{"d_shared_expert": 320, "balance_loss": 0.0125, "router_logit_norm": 1.5, "router_bias": true, "norm_eps": 1e-05, "learning_rate": 0.00736, "beta2": 0.95, "max_seq_len": 1024, "dataset": "wikipedia_en"}
Below are experts of layer 8 (counted from 0) of a mixture-of-experts language model. Rows are named router (the router's row for the expert), gate (a neuron's input weights, with its number), up (a neuron's input weights, with its number) and show model dimensions 128-255. Each number is 128 + 32 x the weight over its row's rms, rounded and kept within 0 to 255. Numbers have three digits each.
After each expert's rows: a language model's description of what the expert responds to. This comes from a sample of Wikipedia text that the model never trained on.

# expert 8
router:088153118127150194134112149121129120177104111108111129103113089161152106125052140131094126120151142085096122164111087143116149149075096181156117115178115112107083104106131157131182116094112106125122116149089171021119164120149097081109131123137138179206127123108191095079114147105132115125066109132117130171100133178169174113103193171119173162135147093155051149145128145130139099119131
gate0:119088168121146115153111078187162088212134126111128113160167156110110142096114108209108123097107130085184074113109170103139141137106161162078116073096091121125155126103149104165145109147110132119083087131160175163148172116123124089146112100139176112117187193175099067120104087106131124155136125153180105167078178181082073129142091108092182108209151152144160115115121103178155134083123
up0:113108168197153124172071110167171098178146141101082113195178141136132146136122121216112131092125132065164116144107167085181137123099155131112068069092089159135145080093156135177168123171081146131110087161124192168162132129093182117141125111104153118113173185150098082122125070096082153147163109121172083172113125172109077136144110115144142128188132162141137116098138115131178118113101
gate1:165113138112159117200154182133161156124123137194086124182135123166153116143139109116113163103160114131082130177076118136147154162134139140078089166147070124118087160146159158096131065138101066125139090086091136103047199145117107097121120133116109165111098077123115137131181110136114164052143160167104145156078121135137109103196129155079255100144116126158116108187091126165144143098177
up1:184117119115130125208155154118118116156161128126111189176095093191139101133146090146110187083162149147123114179131119120098169155092121107089084115149075111136115105149132184099086104116102082137129108083100121188095148140092081112108125151122168148094104110124131130164195106147097116143110137167146104157068126102152099066155171136062229113155117119146182105130072108154141141084194
Infobox dash bullets. Line-initial dashes starting infobox fields (Built:, President:, Released:), plus raw byte pieces of non-Latin scripts and scattered nouns like board.

# expert 23
router:097094142118135131092166085160164162118096100134094094115114162132175172169113185118189108091072126122109167101099115100088150125132082169110108112105120164068175139091147134111095130104146212140126170130102121149081175080184126127142040130126110084129134102127127088111174111061161197081027117163113162122097083173093187102141112133128109131149091122148182091163149124193113066157110
gate0:155110147094138106122113154151152150121121187124104132097149089083083145123098149143104107137148108143126140115123140118109104114089086113122120106203125102113111099101120160194089078138131125149124128099111139146099138133126066129134149152153129075179126125115098143116164181136132206095119125109061105186149127162197136105116155182102046174158163152110172163114103152207157162178161
up0:182116156084131106144142200161157179105122153114108097103077156115094137158090129134151126144146125142117185122113078129124105089125145095114153106214121111133140050121127159240091103150080142114121097092139147099095158039149121127132164153114181085152129110096081157150148130138083160059172141130057115199149087186157120080100124142105108128150138148140176172110147145217162164183140
gate1:131143137120141168122120137159084208093102092121106099095155109135140139106137118151176193110102138149141153138092111126121123168170114160116119131131162109099124127141157123128111088163121102127174140131118162087109150156151084170094081119081136174113212091101152088198117079126152114171139166154163085155098149179149168121151112177151110070114093141112209138129165146202145139138093
up1:132152180090160122090110110157049186059103137119127103088153097132134130103128116151173168080124113142146176144108136105105138153158120160078139105130170124087128127140154124144102071131118086137138158150155188065095110134151107156089068160086122172105166065088158099201088095147146116182126181162145077159087152176125158123180067189126118098109100107112179123110157169192153106126094
Number words and row breaks. Counting words like one, two, second, each, often "one season" or "one of", plus line breaks ending table rows.

# expert 22
router:117069124083132127123090077091119086152108084122155133198121093128085165138109145109075084142192143112114160058090119169140128091092082058151120069135086143154153142109132121162127116160167132126116174133099130200127141108147161155081161211166136177093158105122119134120110122211102103120061082210092112107105096139166181184105134141142112123095140143123152161124146117153149150147164
gate0:100106124138062144100184094129197188175117106121075129168159126121115123057094157144119142119141181134076120065079132071151165108146151121082113137150107121165165148164169127108123097152128123069066107142105082068190102123146135161127179114125182146130134113111116111117107143105152152146178163135159101160107102109125117130144105120178100203115123186092133196066086134086129144114124
up0:114080088139085145130182067130153155190103095143076106177153092130138109107101152170102136135134224150095121050090106089142156159154139104077118127140119104129154148178121120130114093121111131033090131141090108017204074146096116173149136136122161127141145097122131124111085138132170153115188127115168087158105118085134077141109108190154073179104123144114116191080131121082077152096118
gate1:125171103096079114233080125129141133123132053109081151111133113137065119137091151089146088186110138122082101125095124120132089133088143106164143137108080149177132063109138133133138107140145042092153125143106166132095170118143106108129124159148174176104122161112108222152076100151150098103136159130141112121072158124197136152132140047112101173094154118114137166174122127171121105096124
up1:145116133092112139175127111154149142148130078129114136114161137146070097121100143096157086161140148102101098114141087094130095118095181097151158174094060165127162062168127058126138129121130098101147122103146178151092128133109145100115128190149187178136139152103116194153068087129170102091115123125114077132112176115179137147105128045084088164090124109158170153120161101183150110112150
Infobox value separators. Colons and pipes that come before numeric values in infoboxes and tables, such as Enrolment: 13000 and Length: 57:18; also per, total and $.

# expert 29
router:127184152198169151172152138151165188116146183151119147108115126075073177129141089154104108208154120161056091143176135118156159155136164138141126080186103115134129153177076148152152112107135157160146047157093115141093103117119157125099098112109108118168048123108147211071139109116170111151074113119171134168157103152159139086124080127084057179182129123151101134122155129089141128150099
gate0:091165086209172176166090127151138117108157153077166141080092143009112144127143171099195143138209120127109188089089123140145138174102116164134108148108103097109143125138120122150110116112137094110152158106101162142120139183158058154136134139094176113090152050068112073129129133087152088168179162186108135126145110118198104173161139084141115150149123117108160156117129060087119174139127
up0:081174079156170136179111135117155118108137159126145159081054130028109146080131171133150157156198098099097130077098103114151202157129147150114138142117076094143166121131128105160152112137116110116149126098169195118145116154130058133097195152119185123071150054104091060086134126065166096127162174203098169119156087149193102166138114099138133117164129151109127118109125066116139158142134
gate1:091144101120151189160068139141152146198133169150151122132141139028045051079107140129138134143114088125177135155100065170105142134153152123151168141161112112100113079124114120118149135108122134147123137138142148096125161075218155129152077077132145135108137119172108120159154146091138121141108154136076165175197135150133160095126125109127074097119130096082183151129118119120177158151093
up1:142152138134161168155121161156123137197116132128132126124142138070051040135104155156133129129136104129146127115087095159112131168132133146156209128170132118133111059094115166109081118097115128106157124130090128113130164103164155158209101110146115160101106151191125147114108126097166102155040157121093159159163112098125142068132136114131056092121135101106171127096116083107140130113079
National and biomedical terms. Words such as National, state, federal, public, medalist, plus pieces of biomedical and taxonomic terms like end-oc-rine.

# expert 16
router:154122132108082138132152114145109135127129148177127122067131125102140047068163194183155103155108113142115141088163138143166121107097150106155128176155131115135115155194182123129141167132159133142077165113189154156133106106143170147123133142129127175127072138096109152165120122154052115113118147186062133157122115094101092095138121142175131115061101132133149105158078155178088117097167
gate0:177148045179137066163152133108100119150153143137049133067096107143108076095187144108134110138097130164141107120160156133084157132094157115110132150130108126090096109184144163127166126113154151137089102102140058090132129127085113112167174166103121120162098148119139186191146128172126156127134152191123087137181119142156137187093137077204083122157123111099142163170115093126176077113105
up0:201176074187140094138165150065135136182165158160102167072119110152121115099189123099109134147112134136145085128181112113122145143134127120131110134094099130104056130173142106124172091128122124156121130156118092090108091117038135083170195162102127118200139110098165188139159136166145160150119125166123062106193112130128177178082127097170097153155110106062163194137107146110134083134116
gate1:097121066174153091163113190114115131161149057144166143129150157079090094090115154175127121171123126092124097047132095101020133144138111131133179222145125106092169138127113142109088152129108171198108160112148141142086095104182125198133100153082140152135118122113080134110191158114112128162117145111101165107169142170154110134109038116110155091122080127101154121131140131156106157116100
up1:149136091176175136142121190112105163173158066158179136112186137101174101116128132141090115176124097107117102067137116110021122124124116131110185171120093116085170161113083125086102138114104147242148155118138132124107130107136137217164111111074140163102106093152131119114158114111102127175076116158099136118129111210142105121146071113129107083154070159095162141108119132132117169133094
Name-start fragments. First syllables of foreign surnames after a country code in tennis and football rosters, such as Lo-it, La-ver, Ha-ppel; also line breaks.

# expert 19
router:107155177102197174102129130124119129154137104118130126123115109101113121151091106102156145123136099135108138117168135129082150141076083225126126064089078132107119106101116148167148157091142131172145141099179165092148159161194137177065173139120128146099055138045092119102139128166193154123081075195162131097123125108132148053094132132171150158175120150114129109077141111140141151139060
gate0:192143125151135101135033131136159178105114083127122138181138154122179145116119139092127169129053135092149088127138138081140129084142132127150208110138123174115133116114153095194147151114157106125101121135055158167205158194165148141115065132154135147098149071152144138129104183142152182153088113092139096100153120140153139124109130136109077135130141084081092190158089072093135098156078
up0:134130135127109125117084130099145219097128111136122090132168136131156144096113135104138161130034122113150095105171179092111115069153149123136159136168129182112124108117147092143154181100173097085097134152085150175206143177158163145160125143167141139093132074115130127117099167151163155128102138128146086101173137150145101092116104193120083133161148070077090168135130104104100142123070
gate1:030136122131169152137110118170126131130118066101029151174136096112171138156112167076164099122134102106183106098109159063111105108120082092146068131108135111146137093116067175191048116120109104107141173076126145089106090108168136094188153166111135169161150146154156111093162116139109153121108114114117131115180208144139192141107127094157181123182109163105121090108120135115124167178118
up1:098117083140135164132080111131120145129076073105094138110117087130124107128118167098121133125148078100162103128123122058151122102102127119141145104104119128142158088099082202151107120135120122112168160142117124088105172144142133130156111189182158137144092128134140110117187127124130171124142124081132151108177173083130168133078155142164121132132137185085136105067130130121093196149121
Taxonomy infobox colons. Colons after rank labels in species infoboxes, such as Class: and Kingdom:, and the words See and Subfamily.

# expert 9
router:076139065207123131123163090124176095111145055122160119133088131161167100155091107132110114142172139159135138122138179129095114171084147196146087131130121118101120126118068155129161127154149138113109179174116133122160113138161163111160190141143167131119084171103100105138151123126119117155170167117086095090158075124162130125160073056092088196141086136109093181121118101059098127074095
gate0:193116043158198108125195119149134118103164098126184101122119183092162091069085196176184143151129152172075144123147121101113181098149132155197126135069099154106077132106112158115167103136131110089133179100114148207160163101137139118123084085111117098143128081142154125139111170144101129139134123120102123131142101118074116124132124097140044074218064147107129108109106104137166141111120
up0:150147061148140099094205158145131157103162107125205139130130198117161123058102168192138146141085129161126149116133085103117227103138103142149117101080097163092095144105131173156177159132120124116142164111148145197147128083145140110150091113079088110192123087114162147182081159098136146108151134085129095138133061117106147116126105099149043110197069125107138107086113100085151153135088
gate1:143125131169155175116144167112159079128144106118114064197164123122077078097137119040143125148128143140111116170121087130114121168109124129128154134178170137147151135100211081098128130141149123108132122145167078157136186120062119116182120195124165058170177166132068155174118135065137160130154154141120118071182136131088168123193148152135090129092094106070113098147119156105121080136121
up1:144132107161184158148128113097159131130133117154140053203129103095112056126140108096142111161128187110117116158120097097122108160122163152123113122213150111130144139109229118172145118136125078089126126118145089169120164126065090131134113200121170068138184148092085168174124150080153121113141119132119135067181138128105146143178128151114127147142096086068113136141103171126119090137094
Taxonomy and place nouns. Classifying nouns in descriptive definitions: species, genus, family endings like -idae, gastropod, village, area, town, station, and JPL in asteroid entries.

# expert 1
router:137100112149135118135116078083172131128138139138138133119129149145081187101125124190137147121078119121172141155171142122157118155174072123107184110140136142105145187164101132098152178121118110120140147161151162115166149097182105141102098187126179066205153109152109109146126109083177122134195120047125156139109185129111102091104131096125179108131091183133157113150144161160056122122141
gate0:140151102089115153162092089114138170127142124124104139136181174112140094135089112090103173132172100109143162087145108106128113154147133101097142160109095124165124084185098135096161106149094123096118134120192183098097119082156110113104154140099094030189135110173153125127133110117162108212113072131075126116114173121104081127068114055130143153111100138129082108199095160138093140122109
up0:132180150159127121181085050107115140122158124124151134160118150124154118102113140098077150144155120068146132121118144099099137139164132089082151153121088107150135102159114116106149143135090122113145124128212148096065151125167125087102123142127069049197117123122140158135143125091132061164073077117099114118106178136054097106075109069117116149116128149119114124178120193135113180123117
gate1:139133131117121114091122078195105136090111177132163162098127120134157105143116132139154130148107152164159104145085155171167121088071149110104134154174134153115100139145130166125113144128099140088091096080124133119158132094185109116138069132096131060086150164162143204142128122094139100103171078092128113103098145136168117132166113096148138145100118098136052141100116096100166132065147
up1:171144103095115097106155100162152149157119135163172148130099098127125104141079123108183137168139161165188130159085203165147086091119135110147154102141161145116130140138128168118133162134114102131077105102152172136130151135179124117104123137075136084103147111148108189149152104085148170101126087082116079121094130111217124171161103124145138129125132154150083163117123124112124114100174
Four-digit years. Year tokens, especially birth and death years in parentheses after names and years in table rows, such as 1900–1954, (1947, 2010.

# expert 21
router:133145131116164087110151112120106123096139172147107105151131141134053156092154053140181145112135126184110092100088149135104151078139150065153142160175125119165139084153161081171135107088110116133137098109100110086120122137106127146125124072160182095071162085110137143080048164150087109127132162141132146130151099092087129105158122124140091131137135121192106123123149143149081140168128
gate0:141076115144123097166147133161099190098092098140157137128104112103080095034150113170153119120126160105148146119111161196137138097124157141154088116111123140115144158113208138151177177114141127200085113080106140143132117170101073109134135184137100089150185133154163118114086144108110130140093145175155166107177117151143072173164161142137131091121120158141151165113082063051150156200106
up0:119093109128119109158164123134128163117120069134173147122118139081083094065155102151132156142120160117156110098071128189118127093105173128150103121112127175114152166084195148143158131113135182171072145108119141152108120165086088086197109154189055066178155151157128105123107159077122120137045135156183140122155143107140096192145169134139126061078103136142161164136087079070142125153132
gate1:110170102129178107121080155099144129135136106105121178123135177105069140119115091129128099218078147119105172102141146144102081143144103052097078067207163080147134166158143093173095168111135165121092121126126142111050184143110097122126141093197127118164095127117137125091129164138115070134161138122127110135074105110128139206108130194135146138115122137146099142103148140186116091059191
up1:137185142153201077133105155113156091146164074153147167137108154091061128161121115095100106193070162135103156094145153162128084160178107059114078056197167088146148148160145137165127173138125160126104113127095120086080165123103096128115105092193130113203133109141093134107088176108107073128109123118100125151089109095125119198124111183132159140121137157108102135119142129159101140065163
Score table pipes. Pipes and semicolons between numbers in league standings and score tables, such as the pipe after 4 | 1 | 1.

# expert 7
router:151144087121136138115124139199145137095079158122174118118068125119154185158178148139133170136102070109136093146082168106112112169122090175119125147071095147147157093080094121157184132111197127161108170159132123101148113085088107173114180117128176128151133045136141107077156186116147145103099140184125116158086123113155100134140140142133113089128150113170225194140133104101152112157150
gate0:103097132085123094126092137129108174138096145141124170070105115088179134064060094079188126116166080077132071145065112148100126113070076130126165122119175121118083192126107182136135102134121153128097175165075148174170156171084124116158090093105159171071110108178164127158114172156080138177110136078097110088123120159111123147170179114100101112128142167132116096172132094111154155217120
up0:122108139095087098102069127110090145104059135118107151117124105110135138068057113096159139140135058117143046153085179159086116106097104133089164115116170127124088175144126146143132084146116130161090153182051118171175171139080118084148091062069165134058147100133147140123122155148080114176104110133115136112097130140135150121152151134110079086136151175136128123171160090141191158197157
gate1:106135133095134135142113115170119132112131140126101138106132137116142134164142197138122123137102093133130119187161108119083109171124128194156104133161122142110093138116117124177121123144149095091146176152169130122126155112134117110121107216160156175110166042135146075196139071142175146128167095148159116095122089125101131147150074106210121100154185158074136130122106097077093122164089
up1:069156139137130100126153143117087149079149120124140153113114147105171146180165165150117161142150119146152151159147137150140099197124098208121123129145131181084064091117131100162065127159196092093144116170150190163132155124123113161133108189150181137134193071154152104139148098137143184126206119142167094140093091143143120153110131129157152119173177113083161134116133122106111137187087
Units and compound hyphens. Unit words after numbers, such as km, sq mi, lb, feet, and hyphens in number compounds like one-year and three-time.

# expert 14
router:129106220186111122121132130117130146153120087163125116175115107116152157103091127098161146121151138114122111179139087123171174087129154137106108158109100118143161116136139135149152136124117174109141112140098097144125099113021142121095169182132101073148126177160147165144109144183135123105084162122123154153164122122120192185153158153131153091156103179115146134101154134164133120159153
gate0:127124151136137136161115119173174133118101147144106119141104103096138189144132135126090158137131097174097112150112177141109139087104169167104088104128141170116174166132142104116152143126141130090158103155131153065169134124098164081118102121146143125149133104197112181104083097086118131165123117179116094161167114079162109127162180073080122080201129120085149147133148136126143118111117
up0:084110099143112131167118111143151098137104130155112087143171105123138123152134115093121137127140113155095116164094128157126113073122161171110138156122132165100179204118163105136175146111134086110157130132136170092165121082118182099079079118132125127128117089190074176139100104071120144145119139135130076113141140118145133107155206092120121075199097130097125124100166085112143105101133
gate1:122174101102158122161116111187070140148115135118156145092127123076122142147110115169139131073120170155155128130068107105100054154112096150133160091130091101152043125138146102125141111116144200085151149111085137125114099130101099117099103095110133104119177101138080100180175120072137132157144172134108150143131170191162093190172156133114136096117158116136107151129094110143155110070121
up1:114151078115131128089122103157100166128097140070163117110151129067144170143113122170113153094098172121122138139091141135117089153128177193144189129096118109136069127105145091148131128074174210116170172139084140158116137126128156079098082086109129105125173149120089060158099119111157174141142168132079162162159100143119088171197124125101166117139095108137113156143084102160157141059113
Sentence punctuation, name pieces. Commas and periods ending clauses in narrative prose, plus mid-word pieces of surnames and taxon names, such as Mac-int-osh, Cor-b-ould.

# expert 15
router:126135068099085123081135121075155097117151099108131136117141158152217071154123091098187119132148173100131156137194087117145162102134082167156062111161135131092165186056086100127084144208121182122128114138141129118120150124094082110106162119088097064062134161099088131168093125179130153139109144083140151121112135138139120137147106112078137058122093154137117159158139152098132108101094
gate0:094124127169193171129123166149082152148128117160152169124097125152116173115080080141126164089157157126112086095130126136113143148138105175127129158143138159144105159101183140088105124148109148087121075089137158106186137152182072134160082148146113146169155171137079167126116178130147093145174065183092123103141094102120126107166154127097099037134126133176147116175081066124134098120065
up0:088099156145121109162126118119083128177098111138188095124098111144133188089057124098178141120160170098114066117149140113087136130098163144157138130124135160130133171128145136085143112149130158077160088075072212112154117101135122168155170128130117143119136208192133157160134135150138127176196124168105096140154126080144127145160134163116106110158101072203174118125075091164125166142112
gate1:086097151144187132120124149077149042150151149180140140148162158107149094122174124115095179117124139131162110085175145184106112127101094148118251179171159148131093113118061180089117182226117068075107143078125170100166163122052118109132156142115130165102084147164164188158189143200176154180091130157077089114174142140129148147124132089130124173117139078115121113152124131136106072131135
up1:069105135098162115148124128106137037142127097115138104159172184150193117126230164123123144128133142137163118118152130187143095097102107166146168114175147160126110150124121140097118119183105075124110176081133205122147180098108093143142114147066144119112083173174179166130199152212244114216085110121127091071154139150181142147123148120152146120154121082110174140110138149159101062120137
Initial capital letters. Single capital-letter word pieces starting names or headings (G, H, C, W), plus line breaks and pipes opening chart table rows.

# expert 6
router:111129091140133119117091098161112122113139115084118133171070148139140113105104145128117182076103092157116145126109127084132164063179152145098132169103156147158062123182125058068104052107110139154119137155108119124156102113183100178118056129128118076131132129156094116086139116104142117104073135175152143054102151162112135143144133162123083097071126135148181094140132109129116145162139
gate0:150150133049129104147169065145122144178083158099139187124104148172067154089154054091169124098159130134087135106085135143114131118054193165123122092127145166102130110146182120126070137101147065119112138144156148129124103144116090125129132126142119114109094112142106160139106115126176126153135150169165103096123120068097190132092151058138164141085121174130107121129152126122110111166109
up0:145186087070100140131122075123110161153141171127169185081110194149091149108090065097173103085136206141101112138116129132124093056128174154107132096125127167110123109161177081153106121103113121124120110147116152122126109128132112163138127091162124148098069092129109172188081090108181155157152194170150107106167081095085209127101113038116163156095133134088101109119147138099119119116092
gate1:164124106143177155173122166129096092183121151135132126105164142104076135136101135107110099100090108126128169141125099077128071200153201110112120146101159137101129156127126104111087132185093173164099116175095082194161171077178102145134133136122097160145162137143044096172101154227144143124149138070078129140088095134140130111111158110131094084116135118089133146109172115171095095143117
up1:163170083162173159181094150141085100184126124172168123119117137091139147096147132113115116060090115128152148139136106096110109206136181154128121099104194140148079133143147136134067124133056200147124108142101088193152155094147112113140104143175070172170139149147066145180106126196162161118162160080055121132069130115169152101083134103167111100091113100116096141145153130131106127141112
Indefinite articles. The articles a and an after verbs or prepositions such as is, as, with, was, followed by words like member, new, few.

# expert 13
router:130140152136121177182140083129163111103163090142102107166152110118136094157137130147082126166177123157153071132202154103181105179129117202147108088135156139117106065144162168158114139119119099165106160124158114052141138153101145109110164215155144118066105136159213182135180119202106052116101076095120054154122122083087118152135080104120132160126142163111086148106136114089122141108107
gate0:197069133154157144149122128138072106121087103144171113163199131161124150138187081131177116169143169083091159139152124079173166140129149113146142147143163124154102138166142149126066149184122171177093118133111166139114192114127155160094106171148137120100082120174131126164153154046111147173127105097088095110115127124132103112140112163159131143120110098066117185123170131092056133093127
up0:178101133179144134164112117092081131118085106163155094139166176174127154123178112127167110174154183062097137136152105083133206166089169117130140129123161149149092157149127164097043112211134150163133123110132154116103159162107145123117107147151149078113090125118121112158178158101144129163104127095136121152116140076140110095129138174109113159103147095086115179101185120134038111099144
gate1:146126173141127127172132125105078110104108106180094107123142122133068173121131187160093122136146163167136150116149122172149114115121146143137123057096124079114139058148111108187135119174122035156132172133131134188092118128108097072111160120146100160171149098127192144157078147160149103120102120149076157089132107086065121125073117088151107226145080051164110128091155148120173131131094
up1:177126163156113122115162081089078102095118126154094113109136123160081155102096151141124170129139148151144152151129145117119128130102152128142119051083141078144110091110128124166141136156122056120136149132129106160079115137055093071168165110118103120142175132145180123156077162165123131115136147171088138118124105079048179124084087106140087184129083107123122159092134173110129125138128
Sports team terms. Sports infobox and table labels such as Team, Football, Played for, League and Personal, with some taxonomic name endings like -inus and -ium.

# expert 27
router:130084123117131152067148140133162116194131148112070110113093120105167142052129125215155100137163164112183183123199126130176139141103133132146144091157133134144179133089064107140122122148218169138071066177133175148088069083160107140130124121120132150162133093139131178116171112159095097149118126177065127136124078120122129129113140123168103128122144086129123185115075124118108107134135
gate0:121125134159161162090074141093141102147119087100096101151130133179083141155137134185129174078121110108140147130128102138108083160103148143091100084082183094186165110143144153173085143142177235182131148140054219120094134112061139128148154143121139129085145119116067161159162181102127103169144141161104123115098133069181146223116114153137161192097155128140137121099135142155096121116217
up0:112136115169157197110089149060171080177072122099078103137128149153124167175150120187112165067126142124125133141143127154123094187119146119119109140103173104148169144110117135154098102154173197135165130110094182128101158086084126128139113153129145095128160129120029180168175136094138128185159157158098090145121104048157153201098101142152139162112125128157121113072141138160126132124220
gate1:107145082159162109088175039113119105131101147106118146076124151104132166094094083177105066072184091077113132113140092096111099173120191142165103077155059105152152095081114094161126103170140123147161149104094148155138150119167170128120085109102173130188168084098052130098097081099088080113107111136117071144209173171102174131129113105138128074142097100139099138125165156159132135094108
up1:096140112128166115097157065090137145124128148071143168088133123091140179138086084184069095121187079070131115118130128084144080133088163136159127082156050116161159107099092107158160092166141143115179098115118120164146136099171145103132097108090091134189133074098038116104090097106127105086137138124149066131169213163135158168135104103126091047144106117126105149125153136135161093133082
Institution name nouns. Head nouns of institution names such as School, Museum, Institute, Council, College, and High in High School, after words like National or State.

# expert 26
router:179139160155139128153081136116107150123111087156118151117139098056104156076114140126137133141055106108154132142075098111052091101161159140129129152098163147129154100133151078160089159131079137101188090105138135152140133120098079140213105055117103149117151126149105057176119120081080140146188169084142138121169156102109132084162104124170148092083121088099141118132086114166144176098154
gate0:116157085119169086142097192093214067122141162140139089183081145150078120084140126112168127176179135114167148085112120121103124134135117166093063131179120133114147096119134099120154127123124113098118086074169171134148118132123143084194091089103174093160152135085178090123110110171175129124155106096161117115139157107124107115152095162122154102162120166173141156077103149123162192116115
up0:115109065164196113166116141111155169123141147101095120183117140170079127156104126111139157070101157091135096099121104144112196149153060086098069136151184104143123101107160113106133092116103193103146074059194153129135125144155134108178218080106169087125161092133124159159047154157178143166146140069131094176144133102203130129159104133158111112185114105098129093091192156111130141133176
gate1:052070147137098138088133057101157113171108205142139118158146162150158106133120140054142192125123111133141109100099112169121138077145192090168077141140164141187151087152066063170125154152071135134135145156138147061104163060176060109131127112144155107165176146106141147129150105177153123071157118093167096132162144094100180092094108133116148139138156102143063122086155159116117107074131
up1:067064134156109133078112053103139129177117237127136110151150175151153116155146141066144159117116104129131095136108118126132133080156189099139079141100188097177161092155072079138138131161101148093089143162108124081082196068154059096129131114154143094174147147089142130178167087167180130097144113081176125153181104062105178076093135146107132144124145100149060115109099183147121139104122
Line breaks and headings. Line breaks after table rows and paragraph ends, and the == or === marks of section headings like ==Cast==.

# expert 4
router:092122148149123095173036123057148139140098167106141154084141190141142119116150100154147145152094132065168111124150131146132145179115158109121138130142171049141157151094102151077138145109138161120133121068149134105100183175150116132154141111126092093143149155143121075156088138176148140071140123092139160180145126141147106095138136169079094168165124038110135128170105089185118112140092
gate0:152129091159073112160129152115124094145131127077063103135130131183138105118174167180153148136084121052136134114124104092130071130124106133074107128180161089078073153128114132123117069128142102116078094203161175124078167166145137123124082132144160163155176179154140077136124106109153168164100110127156106130125123155130091110133130118067126162160094174094134114101119105149164100152124
up0:135121094156095149151121157105081094133129131083108114144112138189178105150190104141158156161081103076160134103105109109136080145113126124073108114176172100098095149114124129120139071138123130129078089196157185137109162181136153114125113150114161160140151174128112113137105080128113159136093146124130103144087112129127098092152124109077121167132072151074109121111148109128141111174062
gate1:141165043156149136088132122101084151122110142146088127118165123149152169119112082163132078128135151141123179148098137107161097077152158149210163122146150087145124121146203160178123149109154108154108139108143104123080130116130097139136172091158146128115124169089111153154136191113098137082136147074177118094158074127186137079075119127066102130104124171121114186095134087189076082082119
up1:143121077155170124110141104097114132116102114138091123103148114128148216108101051142169062165106129125133196140117128101139108088138164172184179129163154132115116131123169142194117170144150105157092139118099076166074105104119117157109209169156156113137121126090111150196141185137100124123138142073149105122152082112135164128093102133047086127072121172079116179081144075164095109105149
Small numbers and counts. Standalone numbers in sports tables, scores and statistics, such as 21 tournaments, 22 minutes, 7-yard run, and goal minutes like 20'.

# expert 2
router:081094098137109165095154141133101102087153159152111132110141149113142074167132125110118117146156104111055154130115177164080104186149100121176115118080101182193162101164128090089136104103179135134136124113146142099164127143082146139143147103135081078086113102206130099091143141155143200117081124159100130141152155171103153131118178146101197099144120145132150107152100114153049133118160
gate0:114169125137151099102125103144091131149196151131082096144207109163081119138188100133124107154140127081155119142123097128132106102166174138119132161181140157150115137058133110142137100170146089158093118162100164172159098133114042115104136088170143124089147166240167100151167130127176164062131153104104156127109105153160163136085098110159147061136108167086143116199153193132130141148109
up0:109167142142182099099124124099096139155174133118129121127178133177069130175156143167154114142137094102127134128105109138162110120175161144132112154153139186122123143043101105123131112113127073146060083124131156183158106117162065128098140099140132149099164148204169117140149124152146130047113118123122186066130136178145171106049109082153120092157103170111129142152152175088099109136108
gate1:112125114141160138102123149180081154169136174127126155154155117114139127142078129098133100131055157132150131088093097131157167127083169133151170173156154120165156118063064119163138139115161118122125104144149107125092107101178163110140205104111118171096126140133110204129158161095176088129151136150216225143187100123077141111121184117144165108107097195159065057084117153112143149083104
up1:119130103145145159108124096140130152114127160139133106136160133111162119155101117098109101135097112104184099099103084120187157143100096120136148148099170138157137126032081125200139105126171126126116113112165100108099118110162172106142174122090183138097090136119103174082142128100197088158135123175172201133199111137085170135137189101124154092171065198136112069084098166129144130107144
Degree and contrast words. Degree adverbs, negation and contrast connectives in prose, such as most, more, not, however, but, even, very, least.

# expert 17
router:167169179091109159133192155124185165116139125107119152098130143117163187146070093098179146123189150165067146127168103148199155183137082148108104096121079170120108148144177170095116129160170133132097113131119146090120094132151130125071116177132108165118164173124168150134173155163156175137129074150106186098127135150135118079129175114108174161131140132176041102134137161160142152138070
gate0:158131075128204150120151107134075114158122147167168172119187183105063135108104112073160187101100115069098181124155107072195093144105134125076126135135114132136148145154137109155060096130126064104134148127113127093129143135115101195115130141173095097136171188206108178111120164192162131148141119098129131164112192194177132142154127117072120090110115137159138076167133125149131136167134
up0:132151051125231128132165085119104124120123072151187191122186204135055156100146093106121100125119081071120166124131079106092156137116100125050169140142097168114165112130128154153079088094152069057143121105132149090102167094129056167113159204122112103106136158240095181099162156150193132109180130115140094105092165186134130151125114140113121109096138126127129129143120142143154147149133
gate1:134163064173116138105104129103179109164124142149159170108173153129086123126150160124139110124147185097050147119105154125142124128170145069092136149112113130102106132095143142117135109130101121098152092186144164126109112148138086199129065140129098145157196104198161125121112150144116092126187082088176127118129143108076099135088122108156076162119130126110208160123138135058132091152107
up1:128188048120141111129136158051154141148132138130163125124166148142091097175135160149103142102142141124085128119127163152143138140171102067086151110133118121083123081123131092109162181170074102128159124204106177088065106124184109170142089143108113146168143089205150096083131144141147106109186080102172104114094098090107105115082085111127145132138154113103154173148111128103084087191098
Credits list dashes. Line-initial dashes in film and album credit lists (Editor:, Producer:, Production), plus award words like Best, Outstanding, and tennis scores.

# expert 18
router:160108159099075093110121126135161103122139175127080104184145117146100109103121068107108061109108100115177114099146165134157100151148094187118100104110117128129187128132173188163164147118149063071110145121136116118157120164195138155073174160165126096141139080171118169101104126149099112141130152157136127150097112138049124157129201125128105202076083170151122134114144132169136119109147
gate0:122158083108171143109126184067124061154187158127123166164202165082077109149156066114132132130132114116119145136158100145141104098145195135169142144147069174131140164102060156202148199115076091138095140112178125188133132176110096103073126142161168086130136069215168177116159089156172169105146138159116109103142102144087112139104115123177072140117082120138093133135093102134138123109114
up0:173144074125208124084112146074120072128164162142142195113180159094103138158164124117112140116162115122121148151179139144157072097158166145129147144135090142116126139073059128237109187126098065122107102132180126142093113192154127076076129156197142090105145118194154143129103096137146123104202132131131096099127126159080144152069116128157093124073148130118118130126103089096122100101175
gate1:185123127164121073150105162137152198114108188194112138170154118196130163118122118115083118103073114144151135149116130159156107173190117087097103101122168182200172120143139125185145109169085173084127137104109092207102126112075111117116112119132099082092111162143084062148131071122175110120172124116105137157088142142172088154054093115165121130121063147142151100132075187123053143184128
up1:165106125116103047154179122119149142116109183160122123159163115179123210111153141153095104110050117138136151160168093161179126155149138063102126113120191147199142081103110134170179098165091150090133137139094113186084139126098120111110124094169100104082102101171137089190102084107158146122122099104109154110084137148156131169085060121158111108146073166118145131136099183119089174161120
Table header pipes, adjectives. Pipes between column headers in sports career tables (Season, Team, League), plus descriptive adjectives like regular, wide, low, strong.